{
  "n_layer": 8,
  "d_model": 256,
  "n_experts": 16,
  "experts_per_token": 4,
  "d_expert": 128,
  "d_shared_expert": 128,
  "activation": "gelu",
  "moe_layers": [0, 1, 2, 3, 4, 5, 6, 7],
  "router_score": "sigmoid",
  "normalize_top_k": true,
  "routed_scale": 2.5,
  "balance_loss": 0.000172,
  "balance_bias": true,
  "router_logit_norm": 1.5,
  "shared_expert_gate": true,
  "init_std_router": 0.00652,
  "lr_router": 0.00152,
  "vocab_size": 2048,
  "norm": "rmsnorm",
  "norm_eps": 1e-06,
  "tie_embeddings": true,
  "optimizer": "muon",
  "lr": 0.00821,
  "beta1": 0.9,
  "grad_clip": 1.0,
  "batch_tokens": [65536, 131072, 262144],
  "seq_len": 512,
  "train_tokens": 599500000,
  "steps": 7353,
  "dataset": "wikipedia_en"
}
Below are experts of layer 3 (counted from 0) of a mixture-of-experts language model. Rows are named router (the router's row for the expert), up (a neuron's input weights, with its number) and show model dimensions 0-255. Each number is 128 + 24 x the weight over its row's rms, rounded and kept within 0 to 255.
After each expert's rows: "gets" lists some tokens that make up at least twice as much of what it gets as of all text. This comes from a sample of Wikipedia text that the model never trained on. Tokens count by the router's weight.

# expert 15
router [ 90 129 140 130 111 155 139 113 113 162 102  78 167  98 146 120 120 132 145 132 153 139  97 138  93 130 140 128 133 101 113 137 137 145 111 159 160  83 154 152 157 166 132 160 113 101  61  78 160  86 141 129 107  98 130 118  85 127 138 122 138 131 114  99 125 147 103 148  96 146 121 124 158 132 115 136 138 134 158 175 120 106 147  84 123 143  98 116 142 100 129  89 159 115 147 111 124 155 125 125 124 101 173 176 115  89 164  59 143 116 116 124 108 131 160 127 135 120 140  97 138 110 149 104 144 114 152 119 145 145  91 137 107 139 109 179 120 129  75  95 128 132  94 142 152 162 136 148 121 140 135 132 127 128 134  96  97  94 135 128 112 152 120 121 147 126 137 135 175 110 118 117  90 122 104 119 141 142 158  84 139 194 156 166 124 142 145 109 132 147 127 127  91 112  92 129 139  88 102 136 181 128 138 120 138 125 152 172 142 133 112  74 119 126 127 136 131 166  97  97 120 107 144  95 102 111 147 113  82  99 130 124 179 134 137 156 109 121 131  94 125 152 143 118 176 129 143 150 168 141 112 163 138  97 113 164]
up4 [114 115  88 145 146 148 111 143 113 132 118  95 167 177 122 153 119  98 145 122 138 159 102 130 122  97 153 121 119  96 134 120 142 117 141 155  74 104 119 132 140 140 152 185  97 120 114 101 175 140  90 135 105  78 121 123 114 106 115 137 127  96  86 114 149 129  94 103 108 157 128  89 118 125 121  96 104 176 143 130 120 111 152  87 135  97 154 141 126 113 125 114 115 159 148 140 135 129 104 146 138  67 139 156 174 115  92  77 116 113  75 178 123 130 133 144 133 154  93 147 135  90 130  99 139 128 116 127 116 112 108 160 183 132 122 166 122 116 146 152 123  75 131 145 163 137 134 169 162 153 104 131 100 155 118  95 125 151 119  94 177 158 156 142 123  92 134 157 148 108  93 133 103 152 113 129 114 148 139 128 120 161 112 112 150 143 110 122 138 109  97 162 126 119 122 155 155 116  85 121 159 159 127 159 118 124  90 116 103 125 131 146 124  81 136 113 106 116 147 117 101 131 104 125 145 141 127 145 111 129 159 123 127 129 155 170  80 156 170 109 123  91 122 166 161 172 167 147 177 136 147 143 139 126 131 151]
gets: ",", ".", " of", " in", " and", "e"

# expert 1
router [146 135 151 118 139 129 116 151 103 114 116 160 128 135 135 139 110 131 129 162 111 159  73 105 104 129 165 117  97 121 175 113  79 131  97  43 136 102 141 108 167 129 121 161 124 144 194 166 131 142 125 184 107 106 104  85 126  94 117 128 151 154 116 154 115 153 146  85 112 125 107  91 120 108 137 124 187 112 163 137  76 176 128 120 129 120 135 161 151 114  95 119 101 144 122 138  98 113 121 103 135 113 136 116 115 103 143 118 113 135 110 132 138 121 115 135 117 146 121 113 125  95 119 167 123 124 135 125 114  95 122 103 154 122 135  83 134 142 108 184 149 141 100 140 165 130 108 102 128 127 131 131 157 114 134 164 170 148 162 116 141 129 147 128 144 123 154 117 158 130 137 167 115 130  95 131 162 150  99 112 174 118 135 135 106 131  85 103 131 128 120 135 155 127 138 118  95 126 108 119 201 159  97 136 124 139 146 162 175 120 138 110 138 135 123 121  70  91 129  83 162 160 135 140 127 131 143  96 149 112 121 158 123 119 131 127 136 104 120 144 122  65 134 102  88 160 127 139 145 109 165 151 125 159 153  80]
up4 [139 121 121 160 154 155 170 125 123 115  99 130 156 130 137 195 146 107 116 154 144 126 138  86 130 118 128 189 159 130 121 131 139 161 157 112 136 100 160 138 139  94 119  84 111  96 149 110 137 117 123 138 132 103  91 102 127  97 129 143 144 129 142 133 129 148 124 100 149 134 160  92 157 108 105 111  92 113 188 176 110 118  77 116 121 116 150 159 124 144 101 104 179  86 110 140 143 152  89 132 142 134 110 135 132 100 144  78  86 149  90 129 108 128  78  94 117 128 142 113 128 148 148 146 133 153  95 110 144 121 180  67 118 136 160 122 130 110 122 114 122 132 163  90 108 111 115 125 113 109  94  96 161 103 135 136 120 137 162 136 152 165 153  89 119 116 139  83 142 107 141 159 153 142 130 191 109 155 156 144 142 147 118 147 111 145 169 113 101 140  64 188 141 135 110  90 116 153  92 111 130 105 152 131 172 121 139 142 155 188 110 128 133 119 108 136 132 119 150 134 136 147 107 144 125 156 143 130 113  93 116 131  94 121 126 113 128 144 123 104 127  95 137 124 114 145 108 149 143 132 128 160  95 118 122  97]
gets: "k", "al", "-", "la", "g", "il"

# expert 3
router [127 148 101 178 132 139 149 100 108 122 126 111 140 152 118 154 126 113 146 136 133 130 111 150 147 119 115 131  84 146 123 117 105 127 122  91 135 158  87 165 120 124 148 167 128 158  96 128 171 102  98 152 133 137 131 106 155 133 155 140 127 117 107 125 139 112 129 173  84 161 141 143 133 132 158 146 146 123  81 107 157 136 123 167 127 114 104 130 134 118 143 165  87 146 121 107 125 102 104 172 103 104 151  87 142 134 182 128 177 149 134  92 111 122  85 107 105 159 170 154 122 138 159 175 106 123 138 120 131 132 150  99  97 125 113 125 126 117 164  61 130 115 126 114 156 134 164 130 125 110 103 120 102  99 128 125 118 179 122 152 168 116 153 130 115 130  98 117 119 107 137 106 124 130  69 123 154 130 155 146 161 110 140 121  97 128 161 144 118 139 108 155 129 131  96 115 146 135  75 175 106 138 114  51 167 120 115 171 128 117  79 131 109  89 135  96 179 132 125  92 130 112 135 138 166 105 150 150 115 165 122 111 131 122 117 140  86 127 121 126 115 149 163 131 137  71 104 118 124 158 166  88 124 147 145 155]
up7 [131 122  78 102 131 156 127 165 120 121 144 114  83 126 110 149 138 118 140  99 128 163 113 159 113  77 130 165 151 152 136 135 134 125 122 118 159 112 110 136 147 111 163 114 154 131 136 145 179 103 114 118 150 135 139 148 128 105 151 143 150 139 112 110  98 142  94 123 135 124 119 100 103 109 140 137 139 149 108 165 100 124 107 131 131 144 189 125 112 110 149 152 147 155 154 173  84 122 145 168 164 126 168  98 146 124 132 115 179 137 120 134 149 118  78 116 112  65 117 129 152 143 123 152 154  97  77 113 148  92 170 129 111 160 109 104 118 124 130 101  86 123 149  93 124  97 119 123 107 116 171  90 109  95  98 144  87 168 154 117 148 123 146 108 136 122  80 153 102 122 125 125 120 103 121 156 140 121 149 123 120 124 161 101 116 107 132 134 124 116 135 128 146 131  92 111  97 131 124 132 151 124 131 152 192 147 104 167 107 124  95 156 117 113 164 125 159 135  89 148 155 110 150 144 142 113 114 135 151 166  82 131 173 114  90 121 131 140 151 114 142 167 174  94 104  89 160  69 103 106 138 150 144  94 158 115]
gets: " ", "e", "re", "es", "el", "te"

# expert 14
router [145 132 146 106 150 116 130 166 165 142 169 153 149 121 138 102  63 122  86 108 151 136 160 149  84 109 152 148 120 172 134 130 172 180 130 160 123 160 135 119 103  94 157 108 127 101 110 121  93 184 138 118 138 147 168 127 119 121 110 119 147 106 146 102 149 122 135 162 148 111 135 101 123 142 164 119 114 124 120 104 132 119 115 150 131 135 193 138 106 115 146 116 145 149 121 115 137 133 117 156 121 112 123 149 102 133 151 124 120 126 113 138 134 102 140 115 125  96 100 150 118 111 175 104 132 145 110  89  95 164 141 109 103 106 113 227 132 119 132  84 120 110 129 111  85 114  98 117 116 145 113 150 111 162 143 130 160 112 143 109 129 121 129 144 117 118 143 158 105 166 147 120 117  96 135 133 131  78 180 118  79 107 119  86 182 124 109 135  87 122 165 121 162 164 175 122 115 103 179 107  99 106 128 111 128 142 132 109 166  93 180 145 136 119 138 160 143 133 122 107 110 111 165  85 117 139 129 140 137 111 131 148 127  98 120 147 120 132 127 101 100 129 127 111 137 138 125 129 125  75 119  91 137 118  97  82]
up4 [154 139 119 122 123 102 139 145 192 111 141 128 180 114 177 126 164  89 108  97 175 116 139 136  92 125 134 123 130 157 129  92 138 111 114 153 127 138 142 128  80 153 149 144 105 134 136 124 106 161 118  89 142  85 120 158 113  72 145 152 137 137 153 119 103 145 156 160 145 124 120 134 143 169 167 121 142 121 130 149 136 108 122 120 148 143 148  78  80 103 176 142 124 132  86 117 113 151 107 125 144 100  60 109 103 141 127 163 105 131 119 168 107 130 130 107 171 122 107 101 137 148 127 142 108 146 104 114 170  98  99 107 144  98 139 159 102 142 136  82 161 147 124 152 126 122 159 108 157 154 122 123 119 118 149 190 148 133 172 141  60 165 126 123 131 155 116 116  99 140 113 139 131 137 137 137 105 110 160 144 123 143  90 153 118 125 135  92 117 100 109 128 152 149 128 111 114 166 106 120 137  94 151 124 141 136 141 120 161 115 116 158 158 137 146 172 115 101 111  83 114  96 173  83  83 105 150 114 115 133  86 132 136 116 111 135 177 116 110 149  88 119 134 126 108 159 124  97 147 114 128 138 105 104 112 134]
gets: "s", "y", "ing", "le", " S", "S"

# expert 10
router [142 109 120 180 147 146 106 144  89  93 121 100 118  87 135 109 167 110 143 126 133 112 142 106 178 144 138 116 159 130 118 103 114 120 110 128 130 173 134  80 121 141 113  77 139 112 122 110 101 105 156 120 147 145 180 187 144 128 126 102  81 119 120 105  98 140 159 144 123 111 111 151 122 126 119 101 136 156 111 146 134 151  90 115 109 154 156 137 131 131 130 129 127 110  82  93 131 148 128 143 129 157 127  81 125 101 112 169  79 114 131 134 164 162 134  89 132 157 124 137 113 120 158 166 145 117 119 148 110 132 160 117 132 143 127  82 143 127 155 138 112 108 114 124 140  89 155  66 133 147 132 147 153 147  82 146 137  93 105 140 159 105 132 138 126 123  93  94 102 126  98 106 118 139 141 153 134 137 105 115 141 150  91 150 107 127  90 102  94 160 109 117 163  94 157 114 139 163 126 122  78 115 139 152  96 154 147 101 128 144 125 153  75 138 128 126 106 163 109 161 123 125 108 154 147 150 105 131 157 119 120 145 150 146 147 130 153 173 101 119 202 160 128 144 119 145 118 145 166 150 154 188 110 157 124 168]
up8 [125  96 157 134 165 175 108 133 128 142 118 116 140 114 134 149 148 178 132 140 111 170 131 126 121 138 122 125 105 176 137 121 136  95 133 102 130 119  88 111  84 121 109 153 144 119 131 144  98  85 154 128 156 126 123 132 122 173 165 128 163 120 166 150  98 121 128 149 118 147 110 140 157 133 150 118 148 100 112 135 124 112  78 124 103 128 161 129 166 130  73 167  98 125  97 115  89 142 116  96 143 160 142  98 117 106 123 113  91 140 112 150 121 140 137 117 148 146 142 101 139 151 135 121 131 125 128 114 135 151 110 148 126 135 122 110 149  88 175 138 156 185  64 126 142 112  96 165 127 101 106 132 108 128 104 124 153 135 138 141 119 153 142 112 128 125  45 136 101 135  91  79 137 169  81 119 142 130 105  96 125 104 139 116 137 155 134 142 152 173 144  88 160 124 108 124 118 109 103 107  79 167 147 105 155 147 144  91 136 112 192 105 108 142 141 152 139 120 122 155 116 114 122 132 127 141  62 105 106 116 133  75 132 122 115 118 169 113  95 130 129 101 139 145 169 153 126 181 161 113 136 157 150 128 136 155]
gets: "d", ":", " (", "ar", " C", "ent"

# expert 5
router [ 81 144  61  94 131 153 145 128 152 119 149 143 126 142 162 114 119 115 148  94 138 105 141 113 129 160 100 128 101  87 109 131 146 118 159 165 119 139 120 107 116 129 141  75 134 160 142 106  91 168  95 123 113 125 183 161 120 185 143 154 142 151 164 116 107 118 133 150 169 115 180  81 117 176 113 169 123 129 139 134 124 108 134 128 111 133 113 119  79 112  72 112 144 130 158 113 111 158 143 130  96 130 132 136 177 154  75 104 151 104 123 161 131 108 153  95  86 105 175 148 109 149 148 111 127 101 139 147  98 148 121 127 152 104 137 189 113 146 132  93 131 131  80 105 112 114 111 154 127 105 134 135 138 150 127 142 171 109 139 102 184 105 124 143 106 106 146 168 125 114 118 115 136  94 114 150 121 144 158 160 121 129 129 102 143 104 162 128 109 122 148 115 147 120 145 144 143 123 177 123  91 136 154 107 141 126 109 101 124 161 154 156 161 115 133 145 159 109 141 132 118  96 158 125 105 139 122 127 127 158 123  99 117 121 151 134  99  97  97 106 124 161 131 104 130 138 115 147 147  82 141  82 115  90 105  94]
up4 [149 142 116 112 115 182 144 128 131 121 131 144  85 111 106 151 137 148 154 141 144 103  92 141  75 148 120 107 138 139 129  86 114 121 151 118 131 113 159 121 145 132 138 113 120 111 133  87 120 127  85 123 157 114 117 123 123 129 117 175 123 192 143 135 129 152 135 153 175  92 173 104 130 141  76 128 154 149 135  87 127 117 128 122  83 120 105 111 120 138 154 143 128 131 135  95 119 158 124 113 167  88  91 101 104 119 156 141 120 118  88  98 147 114 132 130 165 107 130 162  88 133 168  92 129 135 134 154  95 175 149 123  77 114 115 171 123 144 122 138 132 164 122  92 124 147 167 127 138 102  96 119 124 147 151 102 158  91 158 138 160 110 139  88 155  92 119 178 114 121 152 120 157 144 118  99 162 116 115 149 104 144 130 129 159 110 142 155 136 151 146  97 172 114 125  66 134 101 161 144 145 135 128  75 109 133 137  96 113 136 134  89 161 146  94 115 128 102 127 171 120 119 135  87 100 148  83 113 137 180 126 135 167 145 112 115  97 111 144 116 164  91 170 143 129 155 126 146 154 162 109 136 117 111 118 133]
gets: "s", "ed", " a", "ing", " in", " was"

# expert 7
router [140 153  95 136 106 142 137 108 121 161 136 113 144 134 117 139 144 162 113 117 104 137 151 119 186 138 142 116 116 126 109 146  86 113 168 157 150 121 131 153 144 114  75 133 107 107 157 142 135 124 112 128 138 115 125 158 145 135 132 150 161 109 135 163 114  94 150 121 130 189 107  99 126 135 139 128 122 136 128 113 143  96 111 143 119 136 144 183 164 127 119 107  92 110 130 136 124 124 124  85 145 107 154 121 128 112 126 140 101  91 129 101 116 106 171 148 139 124  94 136 112  86 111  98  81 122 141 165 119 142  76 142 144  78 123 128 111 142 123 117 116 153 124 130 122 197 122 159 101 122 111  82 104 142  82 143 172  84 124 113  86 162 116 146 169 151 117 142 164 135 132 130 102 131 154 126 156 135 148 119 125 164 148 148 126  91 134 209 118 130  96 113 152 165 132 102 114 146 162 101 131 138 163 138 139 117 131 120  50 113 127 128 157 176 106 152 186 165 130  94  87 112 108 115 138  63 136 124 157 114 126 120 124 138 114  91 138 118 119 121 145  94 121 132  83 119 129 136  82 137 140 145 115 125 148 127]
up8 [141 143 103 141 156  86 115  87  86 137 115 146 115 155 151 179 130 152 155 128 172 109 113 150 152 114 156 150 106 156 150  93 116  96 177 168 163 137 151  98 150 103 163 108  93 107 159 145 151 150 136 140 144  84 129 132 135 148 121 161 141 113 129 154 140 126 135  94  84  97 124 136 135 158 107 153  86 118 108 141 125 144 146  61 148 121 150 128 150  96 133 158  87 134  96 133 103 129 111 129 172 116 171 143 134 114 145 170 111 119 138 122 121  76 156 144  84 103 129 116 117 100 132 135 123 105 118 113 165 137 122 120 114 108 133 127 127 140  91 144  97 133  78 129  96 177 184 117 126 113 144 111 143 154 121  84 135 155 126  86 124 144 121 103 168 120 141 112 131 131 138 114  68 161  88 127 112 122 109 112 142 111 120 100 127  98 150 127 128 178 111 125 135 112 134 146 124 147 123 109 108 164 131 129 140 156 122 140  46 115 144 191 172 136 161 139 139 153 113 122 136 104 161 122 127 130 131 105 141 137  90 122 109 118  96 135 135 141  93 115 102 120 125 144  97 113 129 154 124 133 107 119 183 152 151 122]
gets: " the", " a", " to", "'", " The", " A"

# expert 9
router [145 137 142 111 124 100 104  88 174 117 134 125 135 156 131 116 135 132 132 152 131  99 129  97 135 116 163 111 138 131 179 144 131 112 120 126 143  78  95 181 151 123 138 153 154 137 163 151 102 106 126 130 176 146 101  91 123  97  83 131 139 109  87 100 154 123 135 106 128 107 146 129 121 125 130 137  99 113  83 112 138 136 144  97 138 130 160 137 135 137 108 133 119  91 125 139 148 138 159 108 141 130 143  85 120 141 114 142 148 148 141 143 130 150 116 121 148 108  93  70  63 165  77 153 107  97 103 119 152 129 150 113 153  94 169 157 121 108 118 114 142 125 173 137 114 139 112 158 122 146 161 140 169  78 145  84 115 121 119 139 124 137  99 127 122 106 103 141 126 153 131 129 123 143 146 117  74  88 103 123 140 131 146 121 144 183 152  91 127 113 144 107 104 135  94 143 100 158 137 127 160 127  98 123 160 104 114 108 148 182  62 126 125 131 106 136 151  89 186 182 111 112 140 146 113 114 146  87 109 149 124 114 131 132  98 159 136 151 150 155 111 121 121 161 205 110 163 143 123 149 100 101 135 109 127 124]
up7 [ 93 136 155 101 119 121 170 107 150 134 103 140 156 145 138 116 154 104 121 139 107  51 122 116 118 122 109 116 139 150 131  95 168 107 147 102 118  84 131 170 108 138 158 174 174 148 146 146  94 144 143 174 110 123 139 191 102 118 130 112  93 142 121 105 139 109 140 131 125 121 145 133 100  89 131  94 127 129  76 138 137 117 121 115 121 175 142 159  93 128  82 131 156 107 100  89 154 135 138  94 130 129 115 153 110 155 171 129 105 155 129  96 106 120 187 132 128 138 104 132 114 142  98 135 114 172 114 123 110 127 123 133 139 128 172 121 152 103 176 138 128 139  57  72 178 130 153 144 139 138 145 138 162 166 102 138 132  80 134 167 147 132 110 114 136  75 115 130 121 162 126 130 122 124 124 119 123  82 117 125 125 127 146 114 105 140 124  84 145 128 133 161 160 140 111 105 194 141 147 130 164 138 133 152 117  88  78  78 133 123 137 120 138 129 105 105 127 130 126 167 117 151 148 135 133 136 112 149  92 108 139 135 104 109 146 143 106 126 136  91 123 110 117  97 108 152 158 162 158 142 145 113 120 126 124 153]
gets: " ", " 19", " 1", "ic", "b", " 2"

# expert 2
router [120  80 136  77 115 124 120 158 141  99 104  88 117 164  98 127 107 127 162 108 127 129 147 116 181 116 109 127 114 136 128 142 179 118 121 149 121  99  89 142 119 120 153 146 119 127 106 133 192  89 139 123 142 126 123 105 114 154  79 117 119 157 148  99 141 124 128 126 127 125 147 126 113 137 148 149  76 120 139 139 159 119 157 108 112  94 199 116 126 173 170 133 113 141 127 155 131 146 114 109 147 109  75 121 129 109 104 109 117 144 135 116 111 114 109 125 118 120 141  93 144 157 116  70 113 101 116 104 123  86  89 156 115 125 132 107 170 167  99 136 170  75 174 118  81 124 119 153 129 143 107 107 109 166  95 153 145 164 128 110 119 119 134 148 124 158 109 136 166 157 117 115 155 140 148 107 121 126 104 152 114  95  95 159 113 135 134 124 118 103 176 135 150 137 115 120 135 130 132 133 188 138 109 141 139 135 114 133 130 138 103 114 124 145 126 137 133 120 211 181 152 129 142 130  94 173 123 106 158 116 136 131 132 182  74 107 145 115 160 140  81 151  98 137  96 120 111 137 123 122 120 130 148 134 141  95]
up7 [129 106 136  83 151 104 107 126 131 139 109 148 106  67  95 117 137 157 165 101 130 142 106 151 155 114 127 109 143 180 164  93 113 137 125 114  89 103  88 147 160 113 136  81 105 141 110  77 138 103 126 125 136 111 119 162  99 128 122 116 111 132 140 108 120 123 114 155 129 131 121 137 124 167 144 144  85 102 179 149 117 140 142 114 107 163 159 133 106 149 128 144 153 175 123 147 124 107 120 134 174 151 120 168 121  99 106 108 143 107 115 167 136 111 118 142  95 121 135 110 132 108 132 126  96  44 140 146 130 117 134 151 119 165 125 133 125 116 114 124  99  92 169 127  99 140 134 188 120 160  96 114 126 198 152 166 170  99 137 150 144 157 133 134 103 104  98 110 138 120 116 111 135 181 113 151 148 119 108 129  99 163 140 111 123 163 120 140 130 124 150 160  93 136 125  87 138 126 110 118 154 102 121 119 140 162  96  96 119 117 147 134 129 110 123 148 119 159  97 165 102 142 156 146  99 138 142 118 131 111  83 131 152 139 150 128 149 144 142 178 127  66  80 170 149 136 142  90 108 119 155 123 133 141 109 160]
gets: "\n", "-", ")", "ur", "p", "|"

# expert 0
router [117 117 152 124  97 102 127 123 143 146 136 153 112 116 121 118 108 131  98 120 137  94 128 183 141 122 107 105 148  91 118 109 145 113 153 123 131 162 110 142 147 105 106 107  94 124 118 149 135 146 114  81  89  94  93 104 156 166 121 164 131 139 124 146 161 125  97  84 157 117 121 146 150 103  89 109 149 114 117 107 129  95 140 115 166 125 103 126  95 112 172 131 177 167 109 175 135 115 142 122 125 120 135 167 102 159 128 156 142 127 103 101 146 152 146 178 162  85 133  82 130 164 131 108 112 191  85 149 128 130 116 138 125 154  96 134 127 151 159 149  90 136 163 138 166 123 147 142 142 149 125 107  99 108 146 136 110 187  88 154 103 150 128 136 145 123 155 124 134 136 129 127 154 160 189 134 103 128 111 137 116 112 127  86 118 129  95 169 170 145 147 104  98 120 114 165 132 131 116 134 121 141 118 139  97 119 134 100 113  92 158 125 153 160  94 143 124  99  63 126 128 116 129 163 118  91 101 142 154 133 133  97  81  95 114 115 108 108 160 171 147 142 132 134 137 136 100 111 125 138 102 179 143  98 130 165]
up33 [ 79 131 142 106 149 132 136 114 148 115 169 111 110 117 117 111 134 106 117 130 145 102 110 161 124 118 127  70 185  87 130 113 124 108 166 100  96 161 123 122 162 123 180 119 109 142  85 150 139 143 179 144 151 119 118 136 152 110  98 126 144 116 149  81 146  80  85  73 138 158 130 153 147 127 109 145 140 135 129 166 145 141 130  87 131 120 155 137 128 170 134 149 155 135 128 143 108 113 145 150 112 119 129 161 112 108 147 100  91 107  74 121 141 133 128 138 134  70 110  97  80 126 101  81 124 159 128 157 141 143 131 136 118 153 114 137 125 129  81 154  88 139 130 117 179 134 140 112 161 146 147 118 141  79 158 122 162 135 141 133 133 135 176 115 109 112 102 120  73 100 112 110 123 122 108 136  86 117 152 163 112 130 142 110 133 111 139 147 156 101 170 144 135 120  99 145  90 109 120 151 127 120 111 122 145 156 146 100 162 129 117 154 116 164 139 126 118 105 123 143  91  91 126 164 185 106 138 121 147 165 143 121 154  92 112  95 137 157 116 130 115 105 138 163  89 108 142 137 134 134 152 168 151 122 126 182]
gets: ",", "n", "er", " (", "or", "ri"

# expert 11
router [127 132 134 158 149 153 199 102 127 121 132 161 127 122 153 132 132 131 127 121 112 122 127  91  94 131 101 107 125 120 117 134 123  76 161 165 104 139 141 105 133 165 135  82 108 157 130 133  74 125 162 130 165 132 109 148 127 116 185  98 100 113 152 139 157 135 121 153 147 100  84 137 139  87 139  67  89 145 132 111 136 112 144 125 126  99  92 101 162 125  92  98 167 136 156 139 125 136 120 128 138 133 143 144 105 139 106 128 101 127 142 162 112 113 137 151 104 166 137 149 130 118 106 130 132 141 125 131 118 102 165 117 151 126 118 112 165 108 123 145 136 154 110 155 154 157 121 120 117 136 127 114 121 106 194 119 124 108 133 151 115 136 103  95 114 149  97 100  84 139 106 138 187 174  95 164 157 113 146 134 133 112 163 140 118 102 134 187 142 111 102 155 116 143 149 141 103  99 118 158 119 142 148 130 133 147 144 125 106 162 146 147 130 100  98 155  67 128 112 115 116 159  90  87 171 168  98 183 129 132 174 129 117 137 143 119 171 125  97 109  97 135 158 138 126 116  99 123 103 130 147 107 159 101  81  97]
up4 [140 190 137 142 101 129 152 100 137 135 124 145 107 161 147 112 110 130 113 125  88 118 137 115 127  81 115  98  79 137 125 101  88 109 133 134 113 150 176  94 158 116 145 105 117 144 112 138 117 108 125 132 110 136 153 138  97 180 148 169 142 139 145 164 149 129 141 162 147  92 129 106 125 129 136 105 107 157 109 189 115 153 170 106 103 122 108 141 151 116  91 106  97 118 119 110 117 124 110 140 113 124 128 205 129 131 117 122 104 111  98 105  87 129 102 106  92 147 127 192 124 127 100 116 108 146 157 109 122 144 153 144 159 127 132 128 130 115 124 135 106 131 132  96 137 165 109 131 162 124 136 157 129 115 224 123 113 126 116 118 109 131 118 114 106 124 122 119 154 143 158 162 158 179 138 106 130 145 155 120 128 153 158 125  76  99 132 124 114 155 136 126 152 133 148  85 119 112 121 140 100 135 145  40 177 155 114 107 108 152 121 145 119 114  73 137  98 133 129 133 161 119 132  95 142 155 100 125 100 169 131 156 132 126  86 144 152 120 116 104 110 129 176 129 114 101 141 128 129 119 139 151 139  95 145 160]
gets: " the", " |", "c", "|", " a", ":"

# expert 12
router [160 165 150 165  92 102 127 137 142 142 148 155 125 165 116 171 155 131 112 165 100 178 120 133 110 137 124 137 145 155 140 125 134 168 136  84  81 120 132 110  43 100 127 135 118 106 159 119 110 143 143 146 101 161 124 139 144 126 146 114  89 125 156 164  99 139 114 119  98 102 114 168 103 115 159 137 131 133 175 121  79  84 116 166 111 129  99 103 141 102 141 177  99  93 118 147 145 117 116  96 146 146 125 133  99 164 128 128 134 100 158 123 125 115 121 147 131 166 101 165 165  63  91 127 108 139 143 128 157 127 104 130  74 134 166 118 110 137  92 158 103 118 153 129 115 120 104 144 129  96 146 141 139 126 128 103 118 149 138 105 109 136 128  97 138 137 167 138  93 154 160 141 121 115 158  93 131 166 181 132  57  99 119 113 141 132 128 139 138 138  90 147  67 159 132  96 134 133 133 139 124  86 158 132 112 120 145 120 108 117 153 107 121 142 142 157 117 123 119 106 167 148 111 152 166 166 120 149 121 119 132 149 136 109 165 112 153 136 121 120 154 107  90 128 120 122 137 100 107 145  98  92 119 132 138 107]
up7 [156 124 139 145 140 114 134 104 126 119 115 131 139 129 162 109 133 150 110 120 128 110 145 138  90  97 126 139 149 149  96 126 118 132 148 155 132 123 129  99 121  98 149 124 129 131 174 149 114 135 127 166 136 119 130 129 115 113 137 159 156  64 135 155 113 166 107 156 121  82 131 151  97 144 133 102 123 114 185 155 131 125 136 145 111 173  83 149 107 149 138 170  98 136  93 110 138 123 127 126 150 134 136  58 119 100 148 111 140 131 119 151 130 124 135 138 100 126 136 144 113 133 124 145 132 131 107  84 120 115 125 153 102 186 143 169 133 103 125  89 141 127 105 116  79 134  99 113 122 128 108 143 132 108 134  93 133 135 144 171  88 149  81 131  88 152 149  74 128 137  63 183  95 121 143 110  91 157 138 173  99 107 141  70 129 132 116 134 150 144  85 148  79 143 128 151 108 126 142 143 110 122  87  96 131 138 156 127 143 110 116  85 127 167 108 143 139 124 128 182 122 135  99 149  91 141  74 150  98 129 109 151 138 126 181 148 144 144 115 160 145 147 110 117 172 159 159 149 144 133 154 118 118 105 181 113]
gets: " |", " the", "al", "y", "|", "t"

# expert 4
router [137  90  98 109  87 109 166 133  89 143  92  86 177 125 175 110 124 128 135 131 130 110 180 114 111  86 152 159 132 106 132 147 168  86 112 165 137 124 120 109 137 145 129 121 115  85 113 125 191 138 140 108 144 133  95  55 115 123  94 162 129  99 139 102 126 125 100 104 106 154 129 127 122 121 122 164  96 130 156 174 165  93 115 146 148 112 101 111 120 148 120  47 146 170 153  96 134 114 153  80 145 102 110 143 140  81 154 126 123 141 131 124 104 135 117 166 144 115  96 144 142 118 137 101 151 148 121 154 135  94 121 133 117 135 139 130 133 155 138 102 162 140 133 151 113 145 168 148 126  86 113 108 114 135 130 135  78 126 121  99  76 102 109 125 161 138 108 118 182 103 114  95 128 104 114  94 106 175 121  96 157 177 141 151 137 124 107 143 111 113 158 104 127 131 127 129 133 118 131 113 142 156 120 133 104 104 123 162 149 139 170 101 113 118 144 104 137 178 114 128 166 136 121 149 129 108 102 110 122 121 145 118 174 123 131 119 107 127 144 122 156 119 113 124 134 113 130 137 114 102 115 195 143 138  98 112]
up7 [147  95 151 103 137 140 117 121 125  92 102 146 145 110 132  98 153 116 114 149 163 127  81 145 123 129 133 137 131 145 158 112 141 127 137 130 177 134  97  91 119 146 137 114 116 117 116 116 116 126 132 132 142 116 118 118 123 138 129 121 117 160 132 118 117 110 146 150 142 152 111 109 111 114 156 128  93 159 107 161 162 104 104 130 173 100 118 150 137 109 108 150 141 112 100 138 103 102 137 164 165  87  94 158 127 106 138 132  97  98 135 101 112  92 131 134 151 141 102 126 185 132 122  73 141 125 136  81 149 113 152 134  83 104 122 142 124  82 147 109 108 116 136 114 186 109 107 106 109  94 126 105  87 136 136 128 112  93 150 100 161 123 105  80 146 155 154  83  94 129 121 148 165 160 120  96 122 164 163 103 164 131 137 153 105 132 131 129 140 108 153 126 109 179 131 176 157  62 155 103 129 146 190 154 137 111 135  97 117 119 154 146 118 135  70 122 124 115 117 101 141 129 125 163 113 139 158 155 158 136  88  92 103 159 126 145  94 153 104 118 156 126 165 157 143 143 110 177 154 155 150 139 150 112 170 173]
gets: "\n", ",", " of", ".", " and", " in"